From a checkpoint of a small mixture-of-experts model trained on Wikipedia.
Size: 9 layers, width 768, vocabulary 39538, 338M parameters.
Experts: 16 experts in each of 7 layers, 624 squared ReLU neurons an expert, 1 pick a token.
Below are experts of layer 3 (counted from 0) of a mixture-of-experts language model. Rows are named router (the router's row for the expert), up (a neuron's input weights, with its number) and show model dimensions 0-63. Each number is 128 + 32 x the weight over its row's rms, rounded and kept within 0 to 255. Numbers have three digits each.
Before each expert's rows: "comes after" lists some tokens at least twice as common just before its tokens as in all text. This comes from a sample of Wikipedia text that the model never trained on. Tokens count by the router's weight.

# expert 1
comes after: "1", "2", ", ", "| ", " in ", " "
router:042080155084195157169126035132128120120135159125125120174154143156186101152094086130138107173134108100126126119125059172135088100163045113127138168193132156083121141184127136130198168168092160
up15:121148138076132128149123138168151188092138137106137075091063168163127116100157148052176143148138119102125109102180118136171051213110139124137056144165130135114096159160109109125185130215174094
up16:164132152127097132120122130119162139137158131079103139070183199187060108103123127141117095147134138168192155109101118117134094158137157099071125162029123166110149095110105113138131088149088092
up17:125103135124131179169148110131142146175170051085118170133141164063104118112139146145111069163123143122130123071124178169107161083122132123160083088117136090152138112172092137145128151119134139
up18:118103146093116093061111068159109125112110124179073138153069149160110150109121169169171068109156165065136187172045139145117136132124101101151128130126098157149190156130070164162106132106145147
up19:141139058151163144083126188082085173147169135100071117088123139125173229091184147149139104098094083073140117090075186135152066159146125123121141167099178118105183179074092146129091096084122051
up20:136177123127139114178138067143091124049142135082129142115084138156143135099171147119078073134168122146170114138167127107103138115118076120115170142109104139135182129143108091107143128083094169
up21:110102100160161142095144101122116146120113136125141121178081144131113142135113086115169141168119148078106110162144081083091142186147085194100113157167176148083128151152184156121119103078099136
up22:160126068152148087138150146050153144125144150163084056135134102116113132164122132101157161136143113197221141130133131139107090164112118115121176154096179157098132106091137138191160110126144164
up23:136139098105087085150107146089087143050095165056092130125117090132150124101128128150111090195077124154102166138158140125092107110087152131084149040105100119133141094118071089123101119114059117
up24:106159140153134080161149139112113109120128143117073169092093093148124130153097139107158124138175137143187150147153130140091105106097146142099094141151131150162115167106117158177175122160211108
up25:109047139125189140171113089070066089125112107094126191068111127142100104048194058144069088162144168123129115095160116133109106148112133154101134170170129152151126146123129152096176120149120116
up26:125187146100084140101109128129120165139151117166069104132081207104066091163117158145112110167131143148077124146126114104154119132138168119143142155161148117142150125123117086092164117125159161
up27:126090144165166127123153148129130078132173119110121142138139119149068097122087062116118088119116166100116133132144071122146185156109100160092149157169132192148090141147204196128077134234141150
up28:085119096120124111143107140115115087150137138067155200142114116107069115158098152119167023138125168190094092127098097113133111125191145144107176121099154160107188091179101174122173129096158139
up29:134089135069127078132139079162117152158128126171136112136174105172084110126117055110164113076114100147144122087168111160149142124113094153127159175123146154138127170156164189104125122080083103
up30:122168081113109115153146120136124118103176164138092089112122114127071164155098181149136160109110134099166147141073172167083155144095118128143139179103153156121127172150158120147141151149129152
up31:128160140098100082156082125154105162173177050149161082099140112092138161127179198165110144202102186085067134145082132147137100147146149120143119087128150127107102064165133191176174101132100109
up32:112153117126100198182122107132145161090115182119160093099136131124134121108076160157179150077137141132114175159154134104152155171108110093103124114158127135090118125134070128120115194103151089
up33:132076089104122102113185068127145159142122121123111132105197126156114154129083110109131106195112175143152159096182177122159153072155183213119156072171101138105108104140120135108105130211149110
up34:116183096112182094082158104126091135136086100187120046152154121115161139080171099090080115149092172115116096157192125141103111078112145100117053120103126112114108104105107178090095127132138158
up35:128136106105116134127088081146186185073097114118082134122130128084135145145117185168153106106148186124154116118108163130164179127095217119111166138139115135123101181124104127176118113185150065
up36:151142165144185109107208143090135169119142204092111151111154111058132169124131221121113181125120119140138146103122122126167119156094135174139133162110096156089126116149139129096141147141137102
up37:161182129128124147112155134170117129094091158119095092135201161095119113095119126137112114132177134080071154167106168103134147151108126104127137096122199191148104175137205204154118111112080150
up38:093105094103097128160114203162170112120131145133131122149157143147180155164101130123126126147181175175100145102097135161170148113099139108094170059035172135090152107118142095079100143128081099
up39:183144103119092164183127138127088156101100125086147174175159170157091098139133081087083119115162095153116139118112114077132107058121144145215125098127154085131134104125136130152189107084146168
up40:135154132080073104105102079093105122137137123101116105152190089116175194157085114096146097097122109154109138148104070152075124147103120155126093071147159168144163132074098086146121169126123117
up41:106042101134128120112111124166072126192177142122135168132107113142113105177126104150123136175130110137120130128086159131121170154093109156106142177147123094113123035090187177116084121124099133
up42:152139190122104151162195126133120116093149098139143101086102116101206142101153117154119104097178148135089139103117116090088158136119165208126181117109121122104136033119129104139168152123115074
up43:123115129135143128130160109131155108082095117157167106104118165136078142099081146138118088118108151153065146130079140042167114057159154121132111103134158093084096148119108100062145121183119126
up44:162127182097102148113157172113162098098068115125151122115151140156131158082186118092198160133119069086108100187133147147115099128108129152170182124134178169145083124077097178107118108059160162
up45:206144133115181147138189063141091186146066109117114127116099172072178128106107131122170120115099105150121138142162103134156170065116138167112105170103133127110087146103089113096109118092136126

# expert 0
comes after: " | ", ",", ".", "–", " | +", ":"
router:173129143153105165127131134146121126151123148085127129118111097122128133143089164126117112031138102188137085102113140129141143103115141160128071088117110099175145124150142105145127224102119175
up15:150089155183147051152140128063200147096021092122130107099118119116118112109132174138129150052061146106140104115181098085090062115147085128137147126081107135139123121164099137111149121127094131
up16:147115168074112070092161134075132140148126109137123156140092108176104079104114142105157099137055121184151109105129168149163130159161112125157095128162149114069120132077145133156179162094094131
up17:147128127140112142152134068156205154176135132224142135141062154136087112113164153160101093098149099083128156152081142098111168079112125030155159149146137141099103114088094143088140104141159079
up18:150127119038147166168181079139103183083098148133168164169133124117150133105125126096150149124137128169153137098139178116108197112116162162124042105105147129165176086130112060041169171142169110
up19:147066150187115142106125097153146076110151131134094159093101138145101139135145152108178191114058164154106070118070142102139188169103175179109140196132087109175052101081171157090096102129141131
up20:126135111169123120166133125154156182186097111179136145136128086106135123143067135120111178111100108141117114118183123134047115149096130202133158116112141113160109109119105135138105086118091145
up21:120091117105108064123116134140119103142182107176023180163163155106074165115173093074111136118135141151100124099115135158085089065172191079105136082108146107095078111090096132115114137135147110
up22:056128107138185114181025080108126115113072165139124121173104146114158086139042088140091130128082129055134135140178156149097092119131071115150197073131078192131114081122114168146107137104130122
up23:158085135123092085133139166131102114148145105136126122083139094137134178160116152132114144183069136117123117171151090111088092172081192110162154172154131156144138069090179162072116108102105096
up24:043168095198100085137130129095143082148120175074135116147127119152165105106121129134176103182087178183130148125180141110102124158123109126116147118149094084147168130102173160109140161085139140
up25:124067126201142093167149175145152171148187110093146130171164103111059144089134137071109087165144154085140129128122147101067091140157102158173145138194102099131146100100091123052136131107135195
up26:121079119146197109110152159163115137136113157094106135135177085142116139098107139077136166148180180119149112066137131165090167111153138104155168131103097143123095119140142149127175165124153109
up27:198165116124122079159178102157150117156134115158198107102138097102111191083145161103081141148167131146136137108089139151171127137119133093121154133130133151063205130094131169100200131197146121
up28:125124133170148135138160124165139125120113128163187181170040116165078118163147107111118118112158166180117166147172145120164138154131076137152138149124098138171110053134184122066109128081162090
up29:122202164128071104138145130096092073126084200108172117179109135121164178157137171135105181169120186133173100140096085150201140184121113135144133078155082107129159180115086085104119112137142099
up30:181141175149120118171078029116110160145142128160155172153091188159109102096174179132133180156146152117101099076131115132107107164151097109106147184170131109150143098157146135164148136139126114
up31:162121167119099156088149143194137141080122142191111064116111080139120134118145125130103139172070098117123155113158067126167105132105124111148079107147172167116083080096170144111163129147082110
up32:190137136160094086117171100132153179085176075090109175126122092092112134104108124147129096070142168119134065141125127093099168147150130165108085125135129114124155078156162108109157134117156073
up33:082129110115099095112116158135151154091139083131140114149178165130133140104075115130175157153102123137150140132127127151149160111182083160158131113170108134049112064108190147134030129072131136
up34:056130132154069089076126162115071071145080036137124141137153176127153105139050123138069112086136154130073110147065208087085114152124139065148145159156163143067123147180185099134096112130166129
up35:163168163207133089097142132121141137165145123130150117172136140018133118098083151126023182094071126131134105072124152068140119097119129024150125173158064204170176092173060171142139122132174131
up36:204146117145113101082168066157121167126152177162129155122177157165129041089118101144143137159140114156145122147116152110111143155119158140103122125129171200185106136131148129085081168147125078
up37:143130112140119143142134163134173109109157095116145102138138120169141142139148205094154093146164112090139118182134160159155156114180126159170172172134122147120119100107100118062139138160142116
up38:189130110109175093132077133109162069143104133108166094141153105076166135134130163180178132128126117134141140154139174105097137087110131072138095201111096151107112065076094164095103144125105076
up39:167118146126082065178102133138117155164088155128162201156113067056150159114132145120143151173162160175072141090114117106147138106149153169133065097145054114185145135078156052090181110082039117
up40:135168158098144113132128149099076126199079138091123079144088165090133146100169152151093132105142092107124134131175136127082112171081175173151139132146147180138092128126154114101145144143107168
up41:182137145142112132136127176159159148107154065093088157102125162083117102084116128108161102152156132107079142157161127107159123157145132142083108147114085092154087138099155174153152100164097097
up42:089099130132112143182146121133163100160133116066093110167194113142094073175102152122152162094173164097142141173117105109137156081099113112088149109168112127139131152099092093069128128125160059
up43:077146125156166176135125168135167146115150066160154113112087133112132154157108121121113166121156210144181091122158128106123133104155135107121128119151139149127118177067148147120122122147139206
up44:085127179105163134163119114146107101098133159109147155112218110120086100072119088153151175108160145137116146153159151131140158094088144170120138151082098106039118118166182129159108128148100118
up45:104154120132175166138120171138155115129126085168121111149187157138172149179138139090107124131159163066151101123122131179114094105139153107138151140156161114146095142114190122128151078099124103

# expert 11
comes after: "\n", " | ", "2", "1", "3", "4"
router:132119104189115133146107097126140158103114075100146101053175153087163133121124123152155132132115125102147057119133173152148137148192183116131179123091098053142142082151135060118209195165176081
up0:064128169149104113104083060182128164147104099198078129117074168094129129122088192116124105164146089128120180135118142179135165118155095117204159106155092124137157116077122162136069159077126074
up1:125065097101120080093168131207114148125124161081105124031119104115089114128168079138207175104170098089138115136105089164125163099174212139164169126143129154096132092161184169105114121082145142
up2:136097096123142136110098073129136148158156198147091090132174071178130111041120107131180113132090155040155113096127170134108130133184138178122141090114104166118079142143163182175187181101097077
up3:136176097144152156109158100096151111116145106148111133142139158136159104113145166068128191158099138076178175130117101154094158123104070149123158136143117160150112078124076104142123126136172128
up4:065110145096112120132094114154149143140087136120101217125123118132117126074057150110133104126131072170055121124149125166076127131074141119088118110129136107088106125083117186163203194125134163
up5:134170143120101152114182174122152163121143106129148141110099139143195134140171177107178114170110129155148145094166120124118158176155108106183143109136117080114075120156146096067145133112066103
up6:142067132187139117145088103077039096088118204144114126035174130107130144135187067096126129181137122189057136119128128134152104116195126180149147119049156169108118111153180125158142189102167198
up7:084142122175158154142117112154200149110124106099156145093163074163107140118177125141123072148076112061159126091005166206124117163087180147075143167167156130135076145133171079168177114125187166
up8:113072108116104090102152105122158066137071044130137143105143117161146128107107089115077122098107089108159131104131126174139155136105120129107142174111116152131097155127121165151117085183094123
up9:128071097128155103167192097119131127166129105086137192108201118114133154134117141099196135116111150156163127159117152120147114171140142086176126070126085132117105063101060104123169141159129119
up10:120106101147157149123178087149095089054156111144231139149118160136136062116128125170100113135151156080138082087173063125053158162078128181135086080120170141101077155130108102116065168113122089
up11:150135102193165162138177252110048133132104130068086150125164096167160108098142117167170098075120150162163110111135129132159153146137076092106161131161164061113189108103119091160147102144094107
up12:119170171171139108204122118179136136107153077111169097090131109132078162133156123149116132125126147175093177114172110122187134042168102056117137146145158122075158163140164111144106141164047097
up13:110110100073100117136151135162063118142122084083134108136118112128088132132121102134129140105094092133069098104100130135164124122135150157101139112133121093103157144151140158140083042125098135
up14:093126155138100109130154114118155127097156131087119094108134079100150207136144150159115117084122126099161141162090105166141120128150163095133193075115151149101146110181154142134130111147110108
up15:138098125131171074130123222132145135135111105154164117138089205135113131194160144095099095098193136184109122105157145185117089130153124097070131219128131150090140148134106098119117140080178079
up16:086154126190092091098174101153123099084122118117103082139172131105099132126124157128203121069105175091134139123081122169198110150159078131100150114183121079150159103093115081140082143160112117
up17:175120062135134130092077100142127073178122133047119065129040144103076124072169097147099166105165101119107084122091128075141115148106171069106122115073151092145078136174131178077131157160135142
up18:108116059133137065174157115128122120132182143139153096140100167150145128145102134131177162110068172136031064114099173060146166092175084124149117140120140155110138127100123152091080072120120099
up19:085140089150190154170083110135106138157137143131126174186074149089070124106114081144046109164155197144104036127193144133203114077112146238185109113144113118145170105099112121129164166153119117
up20:134092121151127127135160126109110150147101096145102115116138085135125191124167123132117121139132113154111158064126139100137176195069197118116125128090099140128102107110159178154172099130161127
up21:141075126135188052077110120143067137137141136191137078132189148162154130148140149175141150114135183183152145176203113128163203178125164152123116154151179084112095201142061153095116118142092112
up22:195148173140134142128092135156104078176163187109179147160128113180167150189117150171145098097102129180124131145102122156069169119153197129109111159088118122098085151076141146205116163138136110
up23:093121127154115125098113156152161130117173079089174159113127122123127125107148146062133136146160181150104154138089156179131091167171193131143154077124138140157164075168069148080144098109118135
up24:146134073116079161111118140151133083115119118078165116179131214128083152117139071107062103090170196112125120143161175193132201129139117077126127097195139116134148128110174140126160158107103134
up25:091150149124129078093093120120073089107150054065148113124134167100096133168181169129158113186119127046124077165103182161149069188115092152109156077182155155135122139010111155169170139099098100
up26:140140079115122129112104133207144129139154132056069076110145213140117072138102100109127102096147084110087148143112097161154145155138112109137110140120100093141136103114160053164131138118136106
up27:119079147104139054096095128118102156116098139115162118116192139135101165162119141159078131140165137162131081156155169135133119090158109142172161119131134135143188173141161155053137083132131166
up28:122140084162099053102154089100099161129125100144098158086166197145148149097178084172142116102088200139119148067112163158119107098110104122161146125107172104078137116113161105119145142157131017
up29:146094148179140123151235166158118117118205131160100105183156111085102127111140119194123181137128128125128159167144076138142190128145127192125103149158196122172148151136118117087089113170104088
up30:154124093142140124161151149159132112132167164145121151133129123112140108102117088200156116166156091147136115134164098140076095119173095072110156116150072107169083188085138090176133124115120105